Experts of a small language model: 96 GeGLU neurons an expert.
Below are experts of layer 5 (counted from 0) of a mixture-of-experts language model. Rows are named router (the router's row for the expert), gate (a neuron's input weights, with its number), up (a neuron's input weights, with its number) and show model dimensions 0-159. Each number is 128 + 32 x the weight over its row's rms, rounded and kept within 0 to 255.
Before each expert's rows: "comes after" lists some tokens at least twice as common just before its tokens as in all text; "gets" lists some tokens that make up at least twice as much of what it gets as of all text. This comes from a sample of Wikipedia text that the model never trained on. Tokens count by the router's weight.

# expert 31
comes after: " ", " |", "\n", "1", "-", "2"
gets: " |", " ", "-", "|", "1", "9"
router [116 154 110 131  86 105 138 113 116 103 177  97 112 133 154 135 105 100 145 115 146 165 170 148 155 151 122 117 125 113 115 183 104 125 174 145 132 129 115 102 144 112 115 175 142 131 143 124 210 148 126 118  77 137  86 135 116 125 154 147 159 121 147 122 101 123 163 187 140 161 178 139 126 140 132 146 120 113 136 140 117  75 135 150 132 149 129 130 154 134 147 151 126  73 143 101  93 122 138 141  86 176 117  81 164 158 106 132 143 204 135 106 120 148 143 171 152 148 126 193  95 141 104 152  93 116  87 152 141  91 173 102 146 150  80 152 172 135  81  95 156 102 108 151  69 164 148 162  93 137 216 128 201 200  90 140 102 255 155  86]
gate5 [141 138 179 124  91 116 122 142 155 130  93 138 112 166  81 150 104  95 128 118 149 172 132 155 110 141 142 104 182 142 127 156  86  99  98  92 139  75 213 110  55 141  37 120 166  89  78 142 122 149 121  62 106 124 114 167 118 146  90  82 183 167 122 124 162 138 192 129 119 177  49  94 101 168 133 132 200 151  98 151 103 120 116 127 149 106 141 161 139 161 163 156 132 144 176  94 168 120 105 116 147  94 117  84 140  99 131 106 178 194 105 134 109 101 169 126 104  74 104 127 123 140 109 140 127 197 134 148 155 170 131 134 149  90  85 116 134 140 130 121 130 106  92 152 102 151 146  83 138 195  95 158 127 163 104 177 113 112  70 184]
up5 [ 96  79 102 128 128 150 132 125 112 107 125  81 156 145  97  85 126 147 155 120 131  92 135 110 149 145  95 154 101 165  41 109  99 208 113 133 129  90 189 117 102 112 151  68 100  80 102 146 141 137 146 125 112  82 119 131 142 149  90  97 151 114 134 123  89  85 161 113 100 127 124 159  92 162  69 154 129  80 153  96 106 134 153 106 160 137 139 169 101 184  55 142 184 130 149 163 107 171 164 151  83 170  83 139 142 170 130 146 122 113 136 112 156  93 133 188 167 118 136 103  83  57 200 111 122 143 130  76  98 141  96 144 141  90 132  99 156 209 140 164  63 162 114 158 102  84 157 101 151  81 114 153 116 141 156  75 103  85  86 134]
gate6 [ 51 122 134 116 124 121 145  82 150 123 131 207 182  93 143 179 151 113 149 156 110  79 155 112 142 153 123 179 137 150 175 136 137 125 177 154  99 166 123 141 158  84 129 106 188 133 115 139 140  83 166 102 129 175 121  97 161  96 159 178 120 157 148 139 167  89 108 136  92  98 173 113 121 155  98 112 135  86 152  93 127  77 113 104  62  81 113 191 106 152 188  92  61  85 110 118  83 128 170 124  97 131  58 119 160  83 147 131 156 113 137 151 167 180 126 126 187 122 152 185  80 136 184 176 144 164 156 105 126 139 123  93 114 135 150 113 118  88 108 104  90 130 131 117 120 147 172 149 106 133 133 151 129 147  56 205 144 169 101 110]
up6 [131 104 111 149 116  97 145 132 108 170 112 112 107  54 170 152 175 106 141  73 145 152 125 153 152 120 121 218 142 159 176 150 124 165 155 125 127 190 101 115 160 146  73  77 138 117  95 140 114 141 106 167  97 146 141 177 107 162 192 126 110 122 159  62 132 131 140 116 152 152 183  85 136 140 118 108 160 104 183 152 102  91  73 164  74  86 143 223 129 127  78  92 129 155 121 135 137 144 122 104 123 137  66 125 135 143 138 163 153 140 166 148 154 107 153 133 175 139 139 165  96  96 198 126  87 108  86 125 154 112 134 169 142 128  78 130 147 141  94 103 158 156 141 238  98 102 157 116  77 151 120 121 118 127 138 138 135 194 158  86]
gate7 [138  91 146 132 147 121  97 135 162 146 149 135 125 132 199 122  98 148 119 135 169 189 115 102 146 170 164 120 133 172 117 112 154 155 120 133  97 104  80 136  71 104  53 148 152 154 130 110 109 130 144 129 172  80 153 152 149 175 181 104 220 192  69  95 148 138 133 142 119 116 182 113 120 142 119  92  87 127 141  76 129 107 165  78 144 137 131  73 162 172 173 128  99 131 159  97 154  80  88 160 140 127 171  49 147 103 113 120 161 111 113 107  84 101 159 194 104 128  87 132  51 180 142 121 172 125 146  98 156  76 149  96 139 113 115  99 113  93  90  84 121 148 146 117 118  58 104 136 121 106  74 103 134 142 135 129 117 203 135 108]
up7 [183 113 169  86 144 156 113 125 144 193 137 159 126 124 136 165 132 114 136 160 131 167 127  91 154 133 174 115 134 160 111 145 143  96 114 149  99  93 119 134 121  24  84 137 137 181 134  76 140  94 173 111 151 112 141 126 129 126 121 133 146 173 136 147 140  92 142 112 120 125 192 116 102  98 114  71 140 171  33  40 164 111 144  92 125 122 131  93 164 181 198 131  66 172 142  86 157  42 100 130 155 177 126  53 160  77 104  78 134 152  84 104  96 161 117 151 103 137 124 103  96 167 142 127 153 106 143 144 113  74 121 110 126 159  92 182  87 123 105  58 122 139  94 124  97 116 104 146 118 124 149 112 139 151 134 101 125 167 128 119]

# expert 13
comes after: " of", " in", " the", " for", ".\n\n", " to"
gets: " the", " The", "The", " first", " of", "=="
router [ 99 152 114 104 102  66  59 157 167 101 146 130  97 137 144 112 132 112 106  65 137 122 177 146 155 145 173 159 124 102 161 199 133 204 109 101 119 136 137 107 114 133 143 179 105 210 126 153 162 132 112 155 150 161 112 119 151 155 175 154 118 128 109 122 112 181 153 120 135 126 155 108 144 148 152 103 115 131 161 129 104 127 125  99  67 170 151 158 149 108 113 127 198  92 118 194 102 141 121 109  93 161 140 153 150 130 156 126 118 159 114  72 173 121 135 143 163 111 119 168  67 174  86 118 110 127  59 119 159 110 112  96 162  73 150 101  71 149 138 160 155 142 102  94  85 159 166 163 121 180 165 109 187 226 135 109  77 175 155 104]
gate9 [125 114 162 138  98 105  80 103  80 109  80 135 123 170  96  69 118 136 154 143 116 138 134  73 113 107 111 162 144 135 109 202  90 170 139 140 174 131 117 125  84 155 129 189 167 191  86 147  94 205 107 126 107 136 206  70 148  93 137 126 148 101 167  78 135  87 148 166 188 125 165 145 164 138  99 115  54 159 154  52  87 158 171 118 137 143 130 177 138 148 130  88 130 130 113 158 107 157 138 117 134 158  86  98 156 148 113 198 145 119  65 125 107 150 151 114 179 141 129 151  98 155 114 121  46 130 125  86 160 119  90 126 138 137  91  95 114 120 161 127 122 131 133 189 116 142 119  77 149 146 161  74 172  92 133 154 171 114 130 128]
up9 [ 62 138  72 106 137 130 135 165 147 120 193 101 161 183 210 127 154  94 152  86 136 116 174 167 127 147 146 144 123 103 148 138 132 115 142 150 169 104 108 104 156 124 168 123 109  78  85 110 135 134  93 148  96 177 126 140 115  90 196 111 113 190  86 167  87 138  94 126 123 179 145 101 110 148 124 159 197  65 107 172 125 151 150 144 191 112 188 155 128 116  77  95 103 158 118  96 138 115 147  74  70  90 120 137  41 148 106 145 136  99 120 134 136  96 104 158 100 120 125 114 174 104 156 118 158 176 129 189  62 162 129 119 133 140  87 128 102 161 117 139 133 141 101 114 136  67 134 135 128  61 120 172 153 178 137 144  81 167 128 165]
gate10 [ 78 157  74 139  56 103  98 112 174 150 145 123 119 113 162  73  90 114 113 133 112 138 166 152 190 189 103 159 184 120 166 133 121 161 116 159 186 154 132  76 151  64 111 108  79 133 139 142 134 151 155 148 163 125 130 166 161 148  96 170 137 116  88 122 127 163 126 136 137 109 152 156 139 104 144  83 124 101 132 117 107 158 166  85 111  63 152 166 151 175 118 178 112  59  65 179 101 161  72 104  53 187 124 137 161 159 105 166 143 135 153 113 156 124 121 132 124 103  60 152 105 173 132 146  83 159 137 125 150  55 164 129 104 177 132  93 158  91 185 118 167 129 145 169  87 125 145 124 138 162 129 111 142 153 106 138  95 175 112 162]
up10 [195 142 125 136 172 155 168 165 108 132 118 102  92 136 143 135 150 137 154 100 113 183 144 103 148 153 155 105  89  95  95 131 198 101 134 103 140  78 111 154 104  88 183 106 137 100  97 135 165 128 135  88 106 157  92  67 127 121 104 110 162 102 161  96 130 126 132 142 146 154 141 161 124 153 107 135  68 121  69  93 158  72 156  91 154 147 157 118 171 189 143 182  90 111 148 141 161 161 128 190 175 129 155  62 131 125 164 127 107 120 129 106 122 134 127 125 130 162 135  98 158 197 104 117 127 133  85 124 123 113 188 125 167 165 102  76 186 135  67 123 184 194 144 124  79 120  75 120 162  95 151  93 164 141 158 204 118 210 135 134]
gate11 [170 195 139 136 112  92  93 187  79 133 124 162 102 172 120 133 119 133 124  64 105 158 110 138 196 151 124 122 124  55 133 133 118 110 144 141 120 148 151 189 131 150 181 100  75 103 145 140 173 153 179 176 151  78  84 130  71 131  84 137 115 136 118  94 140 144 149 164 203  85 111 151 157 130 154 120  87 127  48 205 129  92  83 118 152 121 168 131 156 128 118 147 152 136  65 138 101 146 160  87 112 141 114 136 110 140 145  72 123 152 155  88 195 135  79 110  97 141 128 110 123 120  89 110 126 102 114 137 167 115 148 137 123 133  74  95 144 181 135 172 202 172 106 164  92  56 158 155  85 140 103 129 116 139  88 131 146 155 125 137]
up11 [174 121 156 144 159 164 107 105 156 153 104 130 151 109 194 131 141 165  92  80 137 115 120 120 151 124  99 134  99 182 134 185 106 159 141 134 166 165 182 140 152 175 176 140  52 205 114 145 106 140  94 161 146  98 184 126 149 109 113 103 109 196  94 124 104 137 110 164 151  83  95 151 135  91 116 176 121  80 151 157 127  93 125 124 114 129 101 133 144 101 136  61  91 152 113 132 134 136 107 144 149 113 168 153 148  88 130 112 122  89 143 125 149 124 171  61 107 114  84 124  48 144 167 139 153 173 209 112 114 137  45 110 109 138 165 175  71 152 156 104 145 108 102 117 131 221 131 133 167 155 139 109 152 161 105 112 110  70  97 103]

# expert 15
comes after: " (", " ", "2", " in", "–", " /"
gets: " ", " (", "2", "1", "–", "9"
router [111 162  61 126  81  85 126 132 107 159  94  88 101 125 186  94 116 135 126 103  85 125 211 119 152 133 205  70 130 107 127 151 154 137  86 153 136 110 120 125  75 108 106 149 142 119 115 119 170 141 123 136 130 144 142 129 153  95 131 149 123 163  90 135  88 173 107 175 153 132 152 175 114 133 114 120 108 125 149  75 115 102 163 135 149 123 137 146 183 134 133 105 100  72 105 193 100 153 147 174 104 108 120 132 181  89 146 133 135 113 142 157 144  91 134 116 146 118  88 128 162 235 111 128 135  76  96 115 144  91 234 116 178 119 162 143 148 129  48 118 144 128 143 149 119 131 160 122 101 140 136 101 167 179 112 123  84 240 142 144]
gate6 [ 92 130 159 104  56 109 122 112 129 186 106 143 137 131 103 103  88 141 149 114 122 140 134 105 135 140 167 145  72 147 108  92 189 212 109 110 160 102 166 136 110 110 194 132 158 126 120 109 128 102 128  92 126 119 117  98 167 131 144  85 143 116  98  74 138 142 118 129 136 113 196  86 170 148 114 129 132 158  60 104 134 114 106 127 131 148 127 115 169 196 161 114 134 157 125  99 140 192 110 169  99 181  67 144 140 125 165 102 108 103  79 126  89 171  76 114 163 155 164  69  87 133 147 115 120  92 123 154 112 167 193 154 117  65  94  44 137 104 107 109 125 168 148 154  92 211 186  96 140 162 154  69 158 132 123 119 124 177 121 134]
up6 [116 127 161  86 123 120 127 138 109 251 102 178 131 129 141  67 126 189 131 100 118 123  67 124 112 121 168 134  90  74 108  91 150 174  69 127 156 124 145 104 157  91 144 176 137 120 151  83 110 143 156  89 122 115 180 124 137 118 105 107 116 106 112  70  79 162 131 135 162 130 199 105 201  94 111 134 181 154 101 124 139 141 121  82 121 156 121 146 203 159 156 113 170 116 132 146 144 141 129 143 131 167  84 151 128  98 162  77  74  53  62 139 111 138  71 101 123 182 132  76 103 184 145 151 125 129 123 151 109 146 176 184 115 128 140 111 123 123  97 118 127 137 135 175 124 163 137 121 147  85 135 148  98  89 134 115 176  91 137 177]
gate7 [125 132  59 110  81 186 135  80 101 168  74 136 179 135  75 118 104 115 154 108 130 116 118 101 147 116 166 138 195 143  71  91  69 170 119 129 148  95 137 145 130 166 147  59 117 123 133 115 165 161 132 157 120 129 155 192 102 142 165 159 175  98 163  99 120 175 150 142  94 119 226 166 149  94 105 138 176 111 117 146 103 170 119 195 106 134  70  70 138 152 135  75 143 144 141 127 123  63 138 106 117 138 133 144 108 197 125 119 136 142 122  87  86 166 172 138 154 112 207 152  45 131 118 150 116 133 138 164 154 116 143 122  80 111 127 144 147 104 122 130 121 116 141 153 144 161 204 130 133 116 108 144  99 123 111 120 179  67 119 105]
up7 [ 85 105  65 163 126 131 104 142 126 124  65 156 122 166 121  75 152 154 129 150 188 132 126 110 117 167 107 115  71  96 123 123 121 183 122 150 132 149 135  92  91 141 166 130 113  98 113  73 174 143 169 144 110  94 169 124  72 113 141  82 176  92 127 120 105 191 103 127  78 127 143 152 147 124 154 114 144 113 168  85 123 126 150 112 128 128  10 182 110 110 167 113 137 100 100 176 152  62 139  34  96 135  90 175 133 138 135 158  91  88 120  67  91 137 135 140 158 152  74 123  71 155 138 121 138  98 130 143 152 118 186 161  69 154  97 107  78 105 167 123 177 116 159 179 157 126 154 162 107 137 109 150  96 103 134 154 143 107 121 153]
gate8 [125 102 136 175 136 121 152 110 166 103 144  80  96 117  87 124 155 141 124 146  76  57 125 164 144 105  92 119 143 132 117  97 120 145  73 121 139 180 126 177 164 163  99 112 136 121  93 108 105  71 122 186 154 139  97 163  88  91 115 128 147 107 139 124  52 165 110 135  48 142  89 127  64 131  93 111 112 139 148  95  87 147 206 106 134  83 164 109  99 151 149 126 101  64 197 144 176 167 156 153  83 115 155 159 145 144  98 173  88 168  80 156 138 113 121 105 118 136 183 165 161 141 108 152 100 127 142 160 197  85 177  73 165 157 169 126 114 130 115 112  97 103 139 153 110  43 142 163 105 132  96 134 146 145 148  69 123 145 148 133]
up8 [ 96 115 152 102  83 131 144 154  65 138  61 136  96  52 109 188 162 124 148 132 178 174 141 118  81 133 176 106 160 153 150 162 122 111 201 120 119  78  97  79 120  88 144 144 132 122 176 187 107 148 170  97  81 138 125  47 115 173 131 170 155 140 147 138 158  66 129 156 155  91  89 104 162 102 170 130 103 136 143 169 164  95 100 128 141 138  93 143 183 143  88 121 154 184  87 117  53 114 103 105 113 124 117 156 109  95 177 109 173  96 174  93 153 127  77 134 118 138 111 102 116  91 142  78 159 161  76 141  79 122 104 178 134  88 151 111 120 132 121 179 108 130  94  73 120 143 113 100 131 167 158 122 115 111 133 159 166 139 109  99]